From a checkpoint of a small mixture-of-experts model trained on Wikipedia.
Training: 389M tokens, 5929 steps.
Below are experts of layer 3 (counted from 0) of a mixture-of-experts language model. Rows are named router (the router's row for the expert), down (a neuron's output weights, with its number) and show model dimensions 0-191. Each number is 128 + 24 x the weight over its row's rms, rounded and kept within 0 to 255. Numbers have three digits each.
Before each expert's rows: a language model's description of what the expert responds to. This comes from a sample of Wikipedia text that the model never trained on.

# expert 35
It responds to: Initial single letters. Lone initial letters opening a word, especially V/v, and also B, f, c, t, d, as in v-oice, V-V Germania, r-aw.
router:130115098133153112177119087129162162125132142125123116135167136091172125061142140168180085157101130106131096073079115125120130132078170132085103134128135150123090126097153153113145130148117150134144182125150132139140101106145108167118098118087101125160112138127099144111124145123143150120123096102091143172131106106138127116158114139145154140128091125165154121143125103134108130158111132122109163094160129178150080096140138190123096110114134163127160146132148138106146123128115143124096134163116103112142129137094092094113143140154158100124158142114109135108101094138120152134
down0:113153098095115094150102127158159140167117144115100134128076120081082103142120139138124074116122128117135111093131118089142121108178141140093097110105121155084142152102120159150146111167131117077133150084087124142132133152123090111121142081129128114076131126143147136101110171131114108125099158159132105134114145120168140099169133125135078145113175145143167146123125130106113121080141107134122151147091141136127140101105145135127131164106148147116139119136118137122155153146140161091131141121114129155116113111125085116097177170169164123116165148161117178138102093115130165112
down1:118156169196082106151112130101127112127147146135133115137122161124126106118154093177159115071158151097142111121095179101135094184133125074141112105131135138084130107134097127128140144147148130093138116168167127157149080150094149111147125115163127143149128144165137140131128083138146149097082121131075120134102158126106131132131134134117176098149187127089121142127114132171154116118136123125125115121114147132141103093087115110151093127155154131128121160129112122099131132130131118122131147142128121118062127124144121103126129111140127070104129170118110127151074091107142105124
down2:077138171115120128097173158127144128131119098111130129139132119127110127142093149109113122132133133115107118154123116154161135127142173146158164117135091106145150148130121097139146119158153140119119121120126114124154148151120136099129148132111162110114137087109097181055104134090119143115116111111146122108161090113117117100134108084115110129097118112110127121092160093110156124126148100151097171141159095145117165196141151143170095103141187108114134115163134130112141200133135159143148170141123137099133081134142106130152128131116136139162091132127171109124112157176156169093
down3:147111139133155141115129167153090159132105125169190145093113109108155122155141111160108109167106110155092117115147133122095113134129108106124113136147094105171096126098135130132148113110136122111160127129181088136140137122105148121124088132158107134119182116114132115117097136177114138098128136167144102092141122124139125131108144108142129068123121129116104140092098084105152123118115124113112111088087089154128114169113121150154141156130087149142137083101102139122109132151154159130095095104157167190138148118135101136101098110106116165152099095138121107141150068138178145134
down4:095155099156121180126124141119090125106128095149094112151141128149190111129130086109124175153133138134089120124075136127154137153125114148119159119128114151137192120116115101113116125117092152109102146120098136126105144094113141102121121197099113123163133119123099148180180134132134116137112120148120189111105162150110113121108118143120148127146159132126103109115178097120147159125077162097150171125147121101123138121146097157120079146122130131073122114092073101128158136124143099109112118132129145129125118147122149177144163150152091120094168142150106140154116126138138128135
down5:134136164153099147136117113152129135179107161171154113156151116118113129134133142109157136137141137103146116123152144139097104141178148147113133161139106136123131155054175132093116114157133147144114113130120135193113187157137098118100165154149113132125123127102124119104146154124141138122103160135112142128083104149136063181123094146095113088179117132149131102136139162112097115140124167133174135149116160121163162161155089138095139070118147131107168129129113126095166099108098135092165113114135128156097097120157145162104144143126121121110121122104131148147125119104139124114
down6:111108144120148083131103107143104090126139099143144094152099074135123107109112128150168163125112129127122117120130159139108151110109142162165153178159129136099109113128122198135160094134122146106165116134143116124137123124111112131115108141128106171094138079128132101131110172116080152141157123163113143136059098151197153151111132097132154137117127096123107123137127127127129175155129083142194130151142110111156140150093137167128079145149152129151118106157107118108167111144131133138130109120119139144134124123159108080104140089166148098120105104142128164120141148117141091107
down7:125169182100153129127155110144095119167104102127165149133103142177166115138086176188158131103086175100116160104106122129142093103125117125120112132122132122130136099112132173107105130139114100119144151088128100144126125102109114169138123108113103115150116134135116117171116133131122073160140124125099141159103122111116129113087080144101085110099115142129117115142213114157127154130122135125090113134123124139114153139137131135146125182148114149099159092188121111142113105133178152127094112155112135129133132133122128176137092099097092142114098125129102112100101120144117123122
down8:129095118074143098139100122144109139138114102115099111132121178092100132139109175102138164093129117147106138119097135102139119113092107125171114104122156165106123139164127136162140166092089119143134130147155112134117108100119103145084140144119185133123129135139112119124143130111123123135097143157127164137111142118139118169122129104098125063134169129165120117133142156137155134096132121121152164145098129122132147132132133094134149182099127154152153161087100139152138127129123118127091155068064127111103144098120134169142121082154098173144068164094104126169122103124112139140
down9:128124140141117099118125112139134119099116107123144149105137165126115129111100133142152104118170164118127155116132161164168132104120142119170089145093084145149089154091142137156142108156160118094122176168087136133119170123122102176117126091105114149132138102089125164084132115112119169076093097080118136119105119101136173157119086132130116120105147171137098127081102138116143147103125108165126087127124144132093128097120136079114117106101173094160145100101192170105104119144138143119120131137136119132129139084134127114143125118159109109125104138111147105136134111101105178134
down10:102138113112128077158149138122112127129173079127148129164098144132149127144123143126135108147113138133113110123134113104166079127129107129114153131167166139123077119147152109119133150143075112230101123127162143144103158108128101133126152147133141131154089132170173128113162164141103137122123120113142205105126080104129134147127117109093132114124157115129123112124098121167079113113137155120158145094114118126109089103126141128135126106114137156172123164102167124131155129148084155078122101131161162101135167122144137105098111113095132123127109133139104154149125097130151134160
down11:145177117151130119120148115169144120127178125086141112111102151142115143151166093138130158128162091108148167084146142175143106113084111121154120133169143087146109130113134140154156120107152145152143108140157100088150155139112090167145133145165147119114152106127138124124120116128157118167095100079125149139103122133114137102098111104135115146109167098151136087125116183097134173125148121135152095136102147136089081156136093133140143113112153104146131145091120128112114152146126140046078147148143115134120143101103120170101112134106135106123119156141132114085148151134170109139
down12:111116141167135142103129147112096131118129150130122116122106090177128140182155124127151145161141118122129124123129134118115118115114112139080158159134139126172139110081089171152138132156106136139130132125172151101116113097123129096149150104153112135158113114122100117148102118113120089142112151095176124124114128125062112168171100098115107070149117137132130165111145117111127157099150107135144124155109133161125128182144168153123123142115114101119129139119128102120135134124116112087076159100193148118112131089153100101139106121078165090142157101104138119063145172098137109130
down13:150103142147114126133143150125164096151120111105147138163154091138136156134122106137128180103079140132144120101119129135219128117135108115117141117122119163119103146133107137143132162117119084107128127116158101126112089147146117157161151108167121134106118097149181144123169136104145134135159114112080138180128138127115135092124119145095107139095153096107124118101117097148130122147144129149149140106108129173115151145102097092138106123131108080119076083132175107080111111125143135104139118086091100118131139140151137114096119145181103186109091153158120140120109164151160125147
down14:171137120093153071144118079099099118115123167158140132143107115091142118166117135105149140135113088088149117135134113144163109173156125143098144140130114140090134087138148113146165141151135110140129152131149127133156113138102119130141101132142155102122120160143167118171116077145107131119156138125115141122103129166162112148101086090137160126116164112124141114116149114115106125128142099184157128141127189101149127126124117043123136111129095152105127155131120116129106186106118164095083088115132139154096144120166088118115176144148148134116135094135110081111102132110125124118
down15:157077152130154139140114142126090134105117182129094111145083110094124094134152107114159138180143128170163139121111137132088103164124092139106183098143132119102104120164132094131156170106160118143126124137112131119137116126106114124110122146128140137098084103109100098069105113124187150143145133130173170171139150102160107135148158149154168143105135145166141098144152146119158178100146136145106151176157103131151110101143096184144142138139089106115097115133097139146093159104109124101094138136157160121133132135120156135128139126105106159139144124140112137117149137138142124113
down16:140131156097162097092125127092130131064178128099157142140119140062165143130065151154141117077114127099139137184115123119166092099121117103080126156113129088139155138137111098145118143123090133120107097115145113114142101156144126138118113118132136099157122073132168157127079176155094126065135147126106141112140097126127163139142115168092160093125138117098106124113142134161114121155109120113121151129094106130134098097109140131121156120117129185149103140131117112147141112154096106118150116134112124119118124137124131106134113139159127091154146137152153156136115113151174150163
down17:126126160153135102122139106133120131121184107145127112161120104077076087165101158123085127137103118107147090176151126125129127172107108131102113128126102142098180114115109114144127115135098140106164146105167071097119157121150167111108130113140091135115140119115126127138141092125167114152136124107125091123112165109129071117126180112126120124136119165161145150119122146126148126112133135133080111103102102097125147169162063135189111115102107138133106099154148141117138126114135077132168102127155099147122122107144159120125112093101125094139105108079144131110102161102149134129
down18:126124113111081171133155100115138116126121153107114114122139098123149130183121115118111099128093119124091127157124113140187112155126181141085151133099113129146179135128169144100115154150157138125085129106116135094101155095122093163073084147125110156111134132149147175119134151141123114153147158127140104120172138122096092148156140116166137159130128154119121122136079114117145166093155144124075113142167110143152147138132115105109087123093132112126157129132103131175104100115132125143115137115112159121123133115100171086152136143118119132163131094120094109132096140104115051114
down19:149122163131089135119152172132154123141108112129105108125097088119118125083064187139143126154165171139106134122102124169122095144131146189122145126139112129073129127145150120152129109106111159105128170110166108103152116107127159129127123180128135157134146128142101145141126100142120160112125142154072122100157159110136164137105112114095125130127119152146163142151158106122127147134110134142101154150110096167116105122158095170133148126155059182118128131116133129151122123114091099127110134117129083171161153167157096117151120141118159167144120095118144116130132088137101141110
down20:096133118118146109143102122098085105097081143096161118126127116153137136162134136138099134116150091131118105103152143098104095124093115115149125120106117091160104160145125136126108171111108096144107129151109131174116119136130100134124162106136129139151137122119113150157187165119081164215125102123185124113130110112114124133153146219142101121129140146141098136110140201111126161126110155115142113111113126174118099107105121120085140121124121095123115115097144146124149150132146158166149128134142122118171108112155160166175114132133162107118137131143126083107131110128121117121
down21:155126108115117148140098094102112147155146144144101175139134157166124086106192166099156145106160143141115120105098137143129109131129093125084104105130121086103120127147163157127148105169137132130160153110096117121105143079141117129126114162113132146122153081105104160136098109155141149117103076145160126132112136145139152135141107148161108110119172098194108141124096146150104162146158105096172138086102145115138111162106124134131121089159125153138137119086149104102174171120166130129170166126118109169148144146134119117122096142131106142162139130109137111148123135098161114107
down22:133103132144147110137180138123134147162082115117129157099128147130157129120109115106139084130134136137113161093120130147098050100121145140107130151112123118152107129119118137100075108133135135131137149089115088102148102142121114107107135157182154168144127118118139132192122113127113157144116083120140161125116132150150125114158126148114155098092173128131125142112095126101075088139182145132139091189100141114093125131101119127145166113097142159092127129081151130170131125138119093131090103164166151120168156127155101129159157125134146102132109098128126133141173133148137148092
down23:109112131119132153090101106097122144105122120133156145144131116082146125114138102123153107122132128119152121130110123127158125107073097109128123132142098133124135116085114131157169152143130070108170122174132154122133098116169168139134148146125126142078173102108128113125094141147125148163086091103131086123105113107120110151061158114128093123083155128066157114176139101124126148150157093135128159131118143119135129139085112162099133111122144102142124139147161108089143106121092123146115148170106128110126117121144153133107115081126107106105154168172111133129115150119080061147
down24:187145134074137151143133175109143178107113145115132146138102131137130134131100115152149113136125145105165149110184099099098136124098133141112177094123105103103073214117109113115166141091139121126145164157155100124141111151097153148102112094116137153110125151102114147117110140131106121128198121141140136126117100134140122078120144123128089174137146122127143097118126118192105089118092112124140114133097142140110110119085165173131124125111123107144136120127103108128098120126143119167127122122105136148140156072107128160148133143163119139135152166090141156126145121133100125109
down25:101153173113085078115091131164128137146078118139116170119092108141112135145155159129158175127091160153125078138118165142131122147090139136120116099145183135138154126122074127104071124180116120134116101134129117124137120129128156145128097110111101070159151125153146102065070149135095090126128111099152116113135141120124101144100108128111086154126171122108103082120113135124123165117137174136134128167118124119114133130144120140119123111127111159104127121128107076094119124133133180122127117172123147146129112129099133142163124176118113115130138146120132148142120125117184095130
down26:164114147116124129183093142101133106109122128137105126116174123115117146168160100130169144107135118137115192132142147122072137131116125140118119143108110078146138139113129151131103145166101154100101145151135118160117073188145105156102116153146149075089110113074187096173119145117117126130131151098137141154091140118106134167136155167104116137141126154111112135151134108138110117099149149137133129148126123132125120117131053120119140143112130157144102133166143168109114105122111101120136134157142135135141071130152130127148173171130115133125153132140128167181137092126125102090
down27:140167122134125118118113178133112139148178120142152122142132162102113139076072133136124102125131171123187130144125107120101118135173098086147124142101145125124089108123143115170126104148078084098118140109157138112147121156104134099130132149087092143142111120126175112134099153133129065178110144116148125161110105150084147112143122123118124113115120091130138174132137145131103106140115085140133147134190138165100098123147149170144140169145118080119158105112093141123132135145093121188138163113135144138129130103101097110098122133120149105084138124159132110126157149125121113157
down28:165133156085124175129149114127170101152132116131128141092164137113140131114165163071135145150141110106118095166148117097133116087154130147134150137136137106072130126099157143108165157102128158134142113102116143123128166132133134150127097127155092130131116121150140102137122131083115163105113143102128132125074124099128095155082162105091126079110142101155102135136114126111127098112108106145115119138135120140098158130147163138149113126109125133147150105093186104120145152136103153096135122104107142115151178147168112120123224108114169144107117160130120119156157121173157141120
down29:137137150100075086093143138176180123149149131105118157155141146099119129180093135123116124132101102151197165107091128113073133127153077108144133160131136152169123113165116112156143101096110125124114121091118132142099145159133107143104136082149138160149098128134159114143082113085132112160104129124169127118123148108142125141174118114134136120130112151116115135137141116124093143112150152115163131091097131113163113115146137101090156136173106164111137117107088187118130111118124106118137155136141138121131121139112092120115170137134071144142140130183134131108132119148153119081
down30:121156085128163134166119131122107099126147103129110092112121112149135155143146176113091125112133139125144111152164142119118115097114172103093131128109098137164141119147133122094106141123107104105095136136126104133151120129112155147134152144090116145145144114157149119137128116122124140141142091157124149107167098151145117205138123094158112100108102150208133155140118113102115136085184137143157138143124105161101162139134167099103159119162120145114126085147139136128126151113118160118104139160116140122146108099165125096170104165130094109084146156092131135144188149106166173100
down31:133146118094165173084137111103164117093083157141126151127083126142122127100137127121151141167125129131124132118096123154105169148108141138151145133065071152121136141081130120140172112112205135111126121146135125131156153118149110109104111097112159117116146085113161157116196106103128103160113161149126172105131120137158119110147129146114142139127146175142131175161080131125097131142161114130101111167103160138156114127130124135166132099123122166096149086143090148137140115111129108150109140115131125124126125113106133172125168148131137086096126107127136142118120152146188132109
down32:130103139131166134134107141160124146129127153089169132124140122105108120138116121106134119106165112141117155092097062150122158102145146145085134072086103131123123169142155093099132123134139107148101119137106144134167106153129130153127121140164114144106117140112126146129138106117125126083122125123088131162138112141127107194142106104104143116071137074113118103131158185156110087128124156155157166136093112101134125099130095159126144133093093145080177110140096152098130114087161111097091123137104112156135167102118161126130163132142147140123157085169142124128103146108146106135
down33:168147153102123127133125147134123124113089139113085127142125072155124100152170150085156111147129158107133112147138118146123068120137177119118131095073103141153147137132121134150089160135159066117143147088139109109147135142136168120106100128118104071126144114129128094126154149127089177141122135131189154107132104129150132116127085123114100103110091072099121111144129150125141162112073108127129104139129126124114140100142141134146136129125170089119117118154158140111169158158120136149083102137142088127126100163151111120140098145152136127073139104119095132105155108121095107113
down34:185168168068163084165150147085119134130117147126123127121107111152110145117110111113155110125146118131148153132100136110130116088105138161141148135105111128111165126116173134162118144149147124135144136145158163108109115100136134117149103165104063113179159097108095141124155073152131130109156173146129147130137141109142144086116119140188098131128110110100118079094149107156138121119143126122135089116149187112120112127150122115120106122123127117190154148127079127104164141103145077116146128155125163157134131122142145106099136128152160148119134097087112157127137160132149127143
down35:131135069075109115138109131124120120099112110139101136104110128104118111134122092126137162150141170125096118113092147072134121112100106139128103128181125154133156127129133129120132104149120119139109156173138171090121113171159088166103111128141143109173146119117127135125093156116150174091156175152147122137085119126141166137111109173152089134142118121165137107129112095129111078148117090122093136118097112168116115088152123157173121120127120126139109124134092134125169168139180081114164166172150116137147130143125118116135136106110143118140128126175114109104106181114118108148
down36:131139081087097110113174158116119111129124086135123175120139134159126096137102107113142136132139144160141163099126126132194147124164119166106130166125098179142154142141133150148140142143141105104092113139130144092136130099122179116123153103137161144149096086115125117137121157146138098130113127140092126160088133128162162135092143140110123157157081113146131138152122143099143177097177128120178093146135086100109151085102087148098140142144157137153137079098146117090141130132132104162126150135134127135108120109129114129176145117102147084090128130127111152175111118094148132151
down37:106112139141140141106161147176143100117070122129140159126133175100108109101157172143161144140153150141121118110145153149116107095130115121146104124116128162143154148107169100191099145132085113128122135125100152112092138062125146126151180086108167130140096152139141124192108089094157118152134095121110149136126128134111101135132114125126177114153117118126123161128155102124158149138128137165132160120114140120113127135136083141138190137124088147150172152118161105071133122106133094152104104113152159140165104139121138160097084123121111118135160122131148142131111111150090121130
down38:138133172124095104090111139175132137102132084114153097171096135076127144149143136147084118097095147124145118131164134149117156119042117146138134095133138121119106111123140138150120107115124095109079148121125154142129137113139159121086149111142165154114138147135131115131169119141159164120137123100088127173211099111151168110142135119132102137091160129141149114100137092132126100111137120114113127110150114076125155141157116090106078098117141118163112143150156115099121132133123133141178093129130120102138131095129151121115123111131092160102133120144140124157099195147129143126
down39:120179176169110116136140097129148121164088128135153139114126115140137090132099150153141133135171167118157095151163100176158117109118074112135123155120091105133121151128131132117138132124150160129127118128110072134148093165139093058107122138141150152137114127105155153108172134128112098134124149123111096199147113170135137166091139101133081133095139127155125153135132125121143114115126161091090105146093146131118156113133137130175135130139121115154152121141113111100141137147139117100166139119171132150119149183129128130107121127117147120157103149066099108136164132157164167125
down40:118109127146141085154103117160120092101131092103193166148146082139097080100115127118136102158161168166076145146117107101154163155137082130087105145127120147110160105126091115129111105097115180103136145098141113176093123123114120123104131137171128121114089139094114168135104148131145099119161082111134106139152111141104121085134164146091109137132165104100148157144116116108118157163131129100096127131122123134123120140156133150107158119151137138123141112091147104091120166099141166118135110125121135132141149116131106119116077124119117159114115101170143111076113133092115143114
down41:108160131129166111071101126115133073133129123121161135102126153122113142146140157097132137138068156107128142143182147141152165131145094103113145157132132107131129113089149111104123148133173090153120159115160131166150144135121083137153113109109111137156145115089142096120161094147099125137150124140147130136157142138139137131124154132144120115171128136144121143148097128184128139068064136121120125114136139121166099119139145112119145134111109110119084058142122120154144146096098125145093130138151074184123156154172142137118089130136137147095143153130127126160118168150090087143
down42:146138117141133142106181154145172148119141138169105093122150133132143140122076139094152135152133168118145152137135156114121162116125148197078106128139125070116140119168169109124083147101110091122113136148103112102084083148169140141122126137107110133149140112111090152150116110102135119120190107131088137116120068158159116132153075126096132121114136114164160146115153151142127152132135109133127157133142132111158102131098136095142110138123197135087097097135141120129124120156154124106131153080138118132135141120155147143117090130104123134133123113158131163111161097150109172151
down43:134140152149093128126136133125116137109151086130160156134116130114115111116132167118131089147132104142127087118176096097117130077166124174122071137084088145097126113083156099146094137127144167154150156121156131069140119103172160144153123102107151122080072117148121110096148115118104136135177129169109140136131153074094124149098156141114141135120127097105168151132102114135136171191139099164089134107120113105128097139129088109093119147152120121116120101123096152126128134129146095179146139135102142156120153122137129148156118134128112127143147146107138135087145098151137141120
down44:124134105134129136118124116146090111103138154087141134118053149125125112130092115125046144160156131110085127155136119139136159100113118115117118160169156121121160150173154087140166137116185094154153146132152118145147132100141199132144088115162129118136147152116116150141147093090093097125157102110135135162119118116123125093170098121146123107102130149126169134101141114124145142161073144132115118131113124169123144131131135115145166130161168156084169111120110089133114145137104098098132092138100117121078127137162111107145097110142129134135110114144111162123114106118099107126
down45:118111124120052131124107138136158144173137151124138147089109119142131129132179088138108145081127117117178169168130161128169140141148125127108144145123178105173149141121111118144152153113142161146128124082101098113120141123171180090141115154120105119142134138103157096112098105133148122145160117100109141167130093134125100107092141088117116138120179117138149154150089138126177178122134119166161139122117129112110112117093179118131143139132144155128086149116131112156086078113152104123129140113110114189114152166139122133115144092168117107132152143116141159144130120137116129135
down46:141106127116120159130120119114114090090122091148172167101102116097129109094099118130185146139183120149142132156158152149086119080154128120153158156130112093117137144107130118133129115149123112101147118131149122192113161135126127111094087088091119123108167137144115147104152146065148116144108151102128157178133126129155134105152091120101134104113143134139174130136161145177146127150130142134126088142121165102132140163120173130075094149121138095097111143099175115155103135097119131144110122128156153106130173139079152142114122122151149113114149115140118142134097091114155111108
down47:137115092139137144119138142135136127118136159107118157170113089171139094106117115121167140142093102147098140148115157128148127120129105121116127114123128169161126121139102098125126089140131156134119111126102077130115109097140135162117131159153118156130100136122134142130117144085130102105091156135165113120111159127151059145084156147089096097122138112133146110124089135096116152091156103093102081151111124077113093141112114155138126164109109110124179162100097147154146175126151082110137112178134139099148115100107157133174075083148097140139147093117099132127118115118150108092
down48:110135137131096119077113123108153127117147132098106148087117158126135119146095150119133128141139182116145152145144121094103153111146146096116103157116106125141142178173154099094133146088128070126167108142159040129085147161132111114125140132079157125135101104080144127102117143125160092140114132146141147128132114131098087122180167121134134154119130118113114111102118189119110140127136106171135125121110112120136122139122152076155123128145137127083095107156155109167107092137113129132100126104109125114123130182135123159122132124099155116125132142104129120068098163119092140101
down49:117125140141115171108158109132138141165150105130111120102151103125133111130098133125150139153095096161135133115139117116132139080149181105147135130146111092161134153084192106115093118143107108164145109137166137126149124121163113148115095134148139120136112126109138144124121168120173150137127138081154134153137145136178129125075173084136121129103114136116093103170089104098135129149128123171091100104130124139135125128078129130112115144101120153157159142118118152121119101126154137151098122168089108170119116153111202151095162138122131124142140113150095179159104134126132118061
down50:112119114108126144143094116166103104096087130147127138173120133119100164126153117137133106102144137150098112096104130141071120128155107084170155121144162133098116106123124147140121127136124126137145135119093130110122118137127100108156137123125147135160131158143138062142123116080158143139088142068166120139126134090168109188185119146141106130133133070139156130147178136147139120122101182154124117089117077162122093100170115146132146098114110157143116082122136126122132101129079101130136139133163121091106101094149121097126138095117075159163111122126119101108122118130130134128
down51:084102136122100108099138133160154121129128120089164105159116090143126138112108101143103120128161134157131146136098129127151108092191144154131134167113110130144072121142123142140117150173105141119101138130086092129130120112112085084116155140128146158145163142152105168135129110103156153152114126125126134099140099154096120114159153108131083087101092120093126114095136143111117144097092134094102102163117113137123156121167156147134127162121112088123154129150150071125163132147131091112147153171118137135144120135130095124129115123146083126124175198132122124081099152146169099113
down52:106121094124146153132135083102158139181174110123130126098134061109108148086150147133166141143128135114120153116128142161160136146140158132143127178138146116125132115156146118099113117100148106170161107096121136124143103106154110122083147128147098144132156133160117171125116156181136081143114124140068092148113137117163100154102128065141106128103158137082128098105150120112169130152118121149126107124103116179107136140127124158139090077093153130154129155127097125112122149101172139122155126152136100142134175131107123138133116146112176122125139133132120122102135128113135143198
down53:084107114132127089156166115129140065137150112129088165149131116113140137098127116141140115128128160127146102113165147084163137158089115144159131097136110135128113143106112099130098133140094124118146113178113086098145110102129121126112142116105182103132112115153113157188135121114115105151095106157082108119146153069100126118146099162131149104160154152109134110149128110159112104064117093112168129127095108127110168122108122106114095157101077101128140143123108115143095148099130135109159168135144133138100100108155134135104155120146071129134131129097112120163139099172126138122
down54:152150130123158126111090096152137162130125110112138156124090119176152154153122122142116134118124161164147097111135119138107113131186110134140119152115112167143055116131147149136129159157165134122122101106095100109082084108123135118123088102153111197108163119140135150123116106152162125145116157111098103120121109148136126087135135118123115104157144154115144130130139149111100141109114084146143138130105114143152103144108154117149103125127107160139089139150157126107162132104131160079159089107102157151142054109185160100149153146156133119097134132093099148157094093105138117140
down55:151073103119131140108160162128091141133136136096154128144126145111103098144144178116072112105133108082077125162144140078121114069122154151115143121105146130121124054114134129125111140130116138114111108150134148134120080116146133096141120139103101101136092124122133119171105137116121140143142111154097124119134102077137115120162101129169141093082141117089114156141093153175127157065144174149130130114134136080120141131110131161106112199150102113116146153138141158119071105128130089131126115111150168103113114117129132121118135114125130126144111156121167134146142142121142097105
down56:154136164136112123131153135111118106114086174166149114176114096168113156133124098150146089086117100221121122153160138116122130104147148135176094106127122148115089115122080161131129119137147123094105125148098135111112135132108128147146166092118090120151134137134146128088083115143126127157134140156112152084135154131120136124171151109129136109090123087103145123142135127138122097107153146132125115126091128145128117133152127102148167164146143155102137126093122107111119141101142082139189112142177184095131132081108150094125102162122135151125118141111151100109108155090132138124
down57:117143115115113146104129140175119152121122117099091159133118102116108132105111108122085123137126153127146078080170135143111157176169153130110144129115107118106133123167143170127112129134123147124154123171158151152118101120083095151118155163158102129107116137114091112143172116117095149101154100118127143127111120104150125053132127119105118115146128145113140106138145139111133063122127121129142122109161163109133100134126107104164138142159125072141114116088112096135113123124173139127151167117123172119105128153121156136110056187115136167163102141171155137124110138124163096101
down58:117152111125126140169080136092154112167137139093113094150132122158125129071139147126146098119148106136114141123115143114115114122112096133160167126113136111117127135148147120111114131131127127145081158133109145125117105142113136135135129142125103139158157114135095140161126150132126088109109114153111175105122091119111126152149133126119135133152121125107117082105156157133169112113115103091117187136143091142138074068184132111099133086111134086166128108098121160128164118183134198100124136110166139193170124100127138135184129126143099106169129124138098158147112103110106136147
down59:122083129147137160147177123156127160065172131129153162120131078120118129188086158142148124152118106121139061160131121105099144075140135110126124081125101133107160159135126123121137121126126114078114169124130187168148134140104156129157109150115196105097140159139133144135123150132142102111128142115136152138138142144115182139145149092126103136105087117136148169135134106155111096131160117126123114136131153088109082115120085127140108131117111122130159152142101118131141152089160134124119098114155142124131148125126178134137101123103122140194123132124122108127111138180132142109
down60:102149138118148085153200130130137129128117134104092095134100150082110120161130129207144109150104112118141108102176130125106101111193100108114051109104127108137114136118138115136131129104143111142119163124142086115120134097128101125125156108108137128129103114121129128138103109167138118107105133156140106129119106127140186117108130092103128164106158091099120096137140140103184115091162149125133090126125098135151118064145169163139157170142122148133084104107128142148139149149147115129170152157101130128127128128115153136156107164167132170089116150135130112134140117129121123132
down61:114130146093149149122128117169175137113152068142151155143111094103135162151135137132155138124124146134140114125095108107149157174124153129131083074078120150132127167091090146160142137183104125107116147096125091113133123161148160179138146154108065149135137109138100131124113153120080081130136115123140128137154138181132102133115155146148160146119125097135125160132148093151136108099075141121116114141160107146089132082143153111135119132140127100129096090125141164132153103169105148138160096095108105116095126139138135163104145143135149130152127109102108098119150114083104120125
down62:170141141123109143132122142085143151131086091123126152151142161152147125127151121114119117123150155181087115117139145142118112100162130123155149130120118131119194138171170115150164130124179153134108132122129132146127115099157159139172153091126176110117149119131162142119148137127130095082135114093123142091142155151155122100140108136111154114089158107131146123131081121130107146117149161103125101101104147133116130131122114101143143161139127122161129165082166130119117125116130156104122075167150081109104134134174121122145112156092169088162124121139099143129122046140137077144
down63:133145129120119188116124129117165156170148134126144156151157095099088176086098115119080140118107119103124165088104138130107110110120082094109158133112145133157148145112125109157116128147150115099152149139172165098142164163135141123105173136150113107121126130114124113123106157123115153143162120068133170134132133123165181135125141160132136100096105089118120165112093144139118123131137109098102138121102123141173111062126082111142121164093128120127123116108155143124124163179146157120111152152170132132152112083116148141123166176154121133095148109143163121102130129135113131149
down64:090098114131120130173084104163117147084139128111166125124117148140140108143137140174138130187134109094147131124085131131141107141090096104149129097150144120157153162108166135098133135095095128133121121137132136127110155118151135106164121132109148124129136127145176140119136163144114075103140104126083135160115143112071133118161106139117077146146136144131125075141187086125137147123165106102136117155154088159099113129101116134129111146113154118148141106152065152101119153125098095108118149098129165160102101130119115118155111157144138169104095127120131167150094136106095095159
down65:114143099148143103151108147094179074132157123119153146100145143155127140144135156137109113126088074099136118132152142118136125132143137137170125179140127115109139159146090126147109103131107112107147125089157148122167131100103110104163147085135156170090133131128120135155131137163145085103088169123153151150123117149167082080150124141130130138151184142139140131096121135071082156107107142097146102139111120146162104112136128123062144145128157129102130086124146172115111118116116083103106118088130115141164119099093123129088111129108119108130093121120105152135106111094109135098
down66:133128138128097131154120152122149168079126103119096077117098135154169142126119121165114149088115113132103155104167170081150112091163133120139147137154121152136094079116173140120145144120136114135140126162157119095112118176098117139176140120113098141134171153097104183110127165088112139152123142129141144114133118091105097122133099133128111093160092097167108142134137196187114084101127092154121124152140119152120134119141116139146135122140161155132125118149108134130136131118141125135155120137131132170162159132127154140115150167123146115084196136119122111137098119144148113168
down67:137130163124113129120166089130083106152169109098129113159127079133126093115157132136141102135123115124161170151120170096153152124119134077146113136095096138086075127127149097152123145169164151162133161159138143126114114125111135096141100095107166156141117164138122111140110146126098097133092129135124129136124116120158152166157122080138135133127179163139157128160135147077103110141102156107152095081135106124136138112165116116117094133079176110144112120146117110106129092079156122110167162150173177147107094140126122128093131105122120117103131118126099136116152103139130154113
down68:134096100097122077130138093101127120158140088106127084074145165190121140161171133147151102122108107109156130144116143156126152103123131112116129117137179136124154082130149135163129147135125113073131163138113113115121135120113167133140152120099134114129088112132174096135137132158126122113179132124111132104097140132117168128102095150161145143162119116152143081122136103129142147125099132138140116143141153145103163184116172157127161082172133088157113086133104128125098161128137093137109171124090102098185114104111141137127091124132146140140101149123148120134123120113161156097
down69:136165089105148120154120146177119107140137119114141145116119139108171132091129098145159122094135125121140158096123100150127171132114141064130123114138137101113107124069119176126128157139153146144158136118169128106116102131112211145149126099091144115140095127132116151134095159104150131103139121118107088144132121163120158164140115160108136130140096125138118166148140128103133123099086160146133142068080136149103122123137121132115152152138134164094150118149155173125151163132144110094119132133119154072094091154129121139164137114162163086124164096136106173103115119114123130106
down70:164109157188120145117144156149126147131138092126187140121082156101156127129117132182129148093176143102167149110140138136162136101169159124128096135150105122159124134132161118164110087155171150105136103148137124093130141111109107100159118086137140179127129112103118147155172097147105144167089112118124150127140135151184129125089127146066124158168122179152162125112149158131122163145125137104120161137095143126088119169116139120117136085153155109113142135150164117117114144134120095106129126107156087093103118139115108125157108127152127138127132115117111113108125147091139154138
down71:065096117173115114134147133128144111129158158190160126098140114105105131109134114116066111107139151136169134131139110142109129078148106110164152115125095103154132113136124162117105119127172151103133112119171185115125131110169148131157115096109110096166122128132110115106145136124127168085095174131137141160154084166138108107106146143113107121136077138128158148148126127159112140111113115100126143138171117141114157154177162140150157122154126124147118131072143109121129051132133141144115116134130114128092111141126129150128130126171169138101151122098113164151136155091109146125
down72:129122116110158145114148148108144121147119135167149133084157108134117164163108097117127116165157127143152174107091131133114130130129068116135147145143108158157166114119161102125131162064130140135154129094133082163140140092121096092163121182113136131115162137118135137129139135133146155147115075088116145091154112128159137095159156129124112126122115132134122148103131144192088137155143114162123186178111142124127128112117146137135152132115146119149160115141073119085066118162138124129090049124134144149135121148151118118113137119130131132103118148109155133109138151109142088109